Weights of a small mixture-of-experts language model, trained from scratch on English Wikipedia.
Experts: 4 picks a token, a softmax router.
Below are experts of layer 3 (counted from 0) of a mixture-of-experts language model. Rows are named router (the router's row for the expert), up (a neuron's input weights, with its number), down (a neuron's output weights, with its number) and show model dimensions 0-127. Each number is 128 + 32 x the weight over its row's rms, rounded and kept within 0 to 255. Numbers have three digits each.
Before each expert's rows: "raises" lists some tokens whose logits its average output raises strongly, later layers aside; "mostly gets" lists some tokens that are sent to it at least half of the time. This comes from a sample of Wikipedia text that the model never trained on.

# expert 104
raises: "pen", "itation", "iform", "ived"
mostly gets: " S", "ir", " comp", " Department", " res", " Sy"
router:105149105113143108104106104110108151110133148155101105144141157114114114154142255141108154143127150161146097144105147150143146106145150110103146145163110150114144157148132112099114127148096106123148144118111109101142207156097150108136139147108099165101080111133140153149114140108117251205114148116150144113105143145158135158104066150117114149151108148094105151115137107106153147104177
up0:094178086128178111173146166099134123150122170105159150113196108086108151082139171134169197127109110208120129162120127135063116125109091145109141163084110083123123111104090120083170133183074100093144103094140140117106093083116164103174131155078098216111161116089169170186115098187163127115141094094112158138176117165121162136102149122071126163121094149147132130155125106132095075113117
down0:175129160112116072147133143118026128145097116106163128161121143146116170171111119157155115096123099149092166125126108146050116166088136131111113133142184073148128157123086137168152169105166073060126096137189176100100145118189162105119136132167134125087158111133165179088150128122123206138090137095078145091113079175118138147087071144155152105154154147162096102081074122115176150144102
up1:176120103132111101139093158170147152052158130128092100166157173053105102163109109125207077143192124168100074085127132112112118135095189138151162185139151111125139068154057133120140099177138120111101178159111077109167155159086125140074123171087116117093106071127110106121169138132122212119107100153116129129129116116134124117096152200179156140133121165107117149097129070102137128147112
down1:133148078129098117182103137083132135128098146123131123128136089132166127072139171123142172111170198165138136255130135202122175121103175160134126144065123111155122124083089162112139168172110089089158114192099192112139111093129080153101099108128048129144165111080107099177138124109124109114109121102131135130107129142128123214143146127129074142147123117083138143113105099125161061136106
up2:139148118109145096104114139098094161084086142122111153097151157130153141123137127121085134132090128104144119188150170200128219114181159113109122148124121171126116183124088109126136156084138078115143141145110172176138093187095155153153112118168142138101128123161130069137100073106105118170055127115124175064108098146131169161082127103150076141174185118129070058105098161211095156119157
down2:185101096106068065111120127165115175087090161146088176147122130161142123135132161031161111093140134179122126107126133116152154127158124176094162112087132070121117145122099126109104096186160163163171096085161184105126192128164139101110096125204153131124107123130109117138122155121157088163124098115124071076103118173189112036108097129132111137124173131173136146199136122119088156135131
up3:111151136115169140149091085112071131145076173183105072142185111117118124141147115096157112159149152076129132145132069144156127128148188103139152176136091118135105111154093094156068135150093073109083162126079185133139084104115161058146076184147108109125112129088091163137133028157139058140148137112105163118112099123114161168110176132071132157179152162083121102124138148147106107095084
down3:127124137152128139125132114105123087129108150134158129077121213147132147179143146140083151169131232094161124127143106109148142115158170088098125132160126171146144131092149139067108100094161124159172075112120123141136124132125179159141117146152063084131151155109157129108179092117098052128081069092158123100074117091117099047160153148130193139162148142107052083127144121205124113107114
up4:145102049157110138127108085112155175170126145120121142103094127167104141067107145103138140173072193172116060183143123120075121142129155104090201188088091107123156212128126110138139203134127117119113148037163119155135153117125117171196126121115123134184122107104109098154109158076104199133105122144122169117082131087132159139119124159112108187128124103156132123096113099091101142149112
down4:090077139065082094144147105103150147159178118168094145121200127122092114199079115082132162139167169192134125131129134118117138116089114154125110081145078180105117149122151158148119090080131132165203065156120101161109181128149126116152131106142130146172139103134159159162146119088138155090135116090140157066189122173184148088123088135146109120086156145091157159094116112113084056120068
up5:150159088113171137108151109092099137068176205118151141154179149117133094165157168126104139107086075156207104130058131143149156124105151086125149140148176163146152162185200129103109159143158101139146109190078136113135143170135146106079088177125105188184130133110108119094121044093105148160124141132095106123139153112184117068106120151159166100102095095134108091085139117145118141090156
down5:093135180136139111147115147115112129107138167203129145167150114145137101119100079124155079111121137126149179124107120082132132105111177204145116077155122152094138148161123117044098101077146181088072119131091121084151128083092134132171133132155160235142140166098143117136172143131168142195156088156140137125101120113114089167192120131146119076187098109110130115080127044100114088124124
up6:054194176132139126145163141109178141069151160125098148098155122119119151084159146094106131135097144113081130148103124112158196117124139087065139163144162114095113130122128153109120065153119184131163143103106113168165112104106192141082143153082149119130146123129110153193133104133080119098096174105088160092132184115143140147140102086127120092117174103122061086082139174099184135115235
down6:063105143118113153133104074130103145171114067087132074132105114140147117163138139143177105078147178129159121137113176103127142169155166144099127089177137073083146145138100108124105091105053160168152110119124135156133142090087136166206152135146078090169155154121191198101144087142119135080189117118085097131127108069133193129075105145125145110076189091136135144148151179156149101130146
up7:186195142109130157106104159131118083125148152125183128128129094101110109105097129142108132098120131111095101192120141135113135115105113063116147152127095190143104119131140105124178136083126083215091107071071122118190131140149137159077108129098072129135133102155098133086113171174115149165159164118129114121154165197148170134079161042121077185164108141099102173105125098122094196142169
down7:091104141152119149132101127162143083117123132139153129085189118141157152106102126113091086108128163062122093155178132073062154049105085130151116136183149145122090091117145105178147145127143034133207141127129148138189152171072126144151128165114104144092122168142109118060118109081125130146158067140154195163151144119121090162188106084131113154101079114157140127118139174167151167144104
up8:074186158080095162164139101100116113112069118079170122128095119106116146098149104115091172086095101149175120174108114174129129078223128078087131188116154134094070147179089144085110143121063122149177105146134102096112147140128101111113115136123152152113084118079217161143177146151099114101158144189109096129158153150153159117119183145120150107148105153143070143163164130152156124084130
down8:131149156103141138128166153154149066177113123111117117085091120179168096145102103121167183077054119157125144135144068087115104122120113085100162108152146063083160198147055131155091192108096097116114178119102098127162168165143136137135133121169118155130133132110154081055131159110147164045131121120094154061095115176139138118132186123171133153096171097127167139125149143161174105129152
up9:143181127127125133111127202162176153104192192164150098109126162095109132140156126127136162091102132138100138111163171109130156082108170149072207120123063146104176152169146115065076127122142102161145119066113130132162144093122139072110103137038144159158192135111120148075118126068136170156091081125129093105128132113117142099085094126058123164121061140131150127114150144128153166155152
down9:089130126099170146141059077180045135143102172120187127140186082117139151155165124190100107139122101087141115080129103116124157163110145114109130085138126151102132149125101115119160192129181113091118158166161149167153130068164151134200136112058112133108086199137100163126163097097147104076134114158093127124094125120133135198157110145138103099075070150152114103127122138178075167160118
up10:106200098067090081128108058117100107122146131109157162094149137153157167134112072081106145135099149150169096168136189133104102092128075076174156124138136189095152071134124121099100137146176095091166132143168121146145155079182089144126065082121138172127067086147167083136145107070145102104138106095165174121138127154130155104139125178168133105170124165113124097159093092148168091147166
down10:132093127093097119093178181128180076155100146157130138073143182112146094080161115160066126119130132083133129119168097149118178123164104131124115153087129131168099105144124166174118155105155134126157195161138169081074139123122141172105135048140141127132075119072174149134040161142070118105157114192155126134104133198109153127061136145141130093135133132082113162142139063112129152172098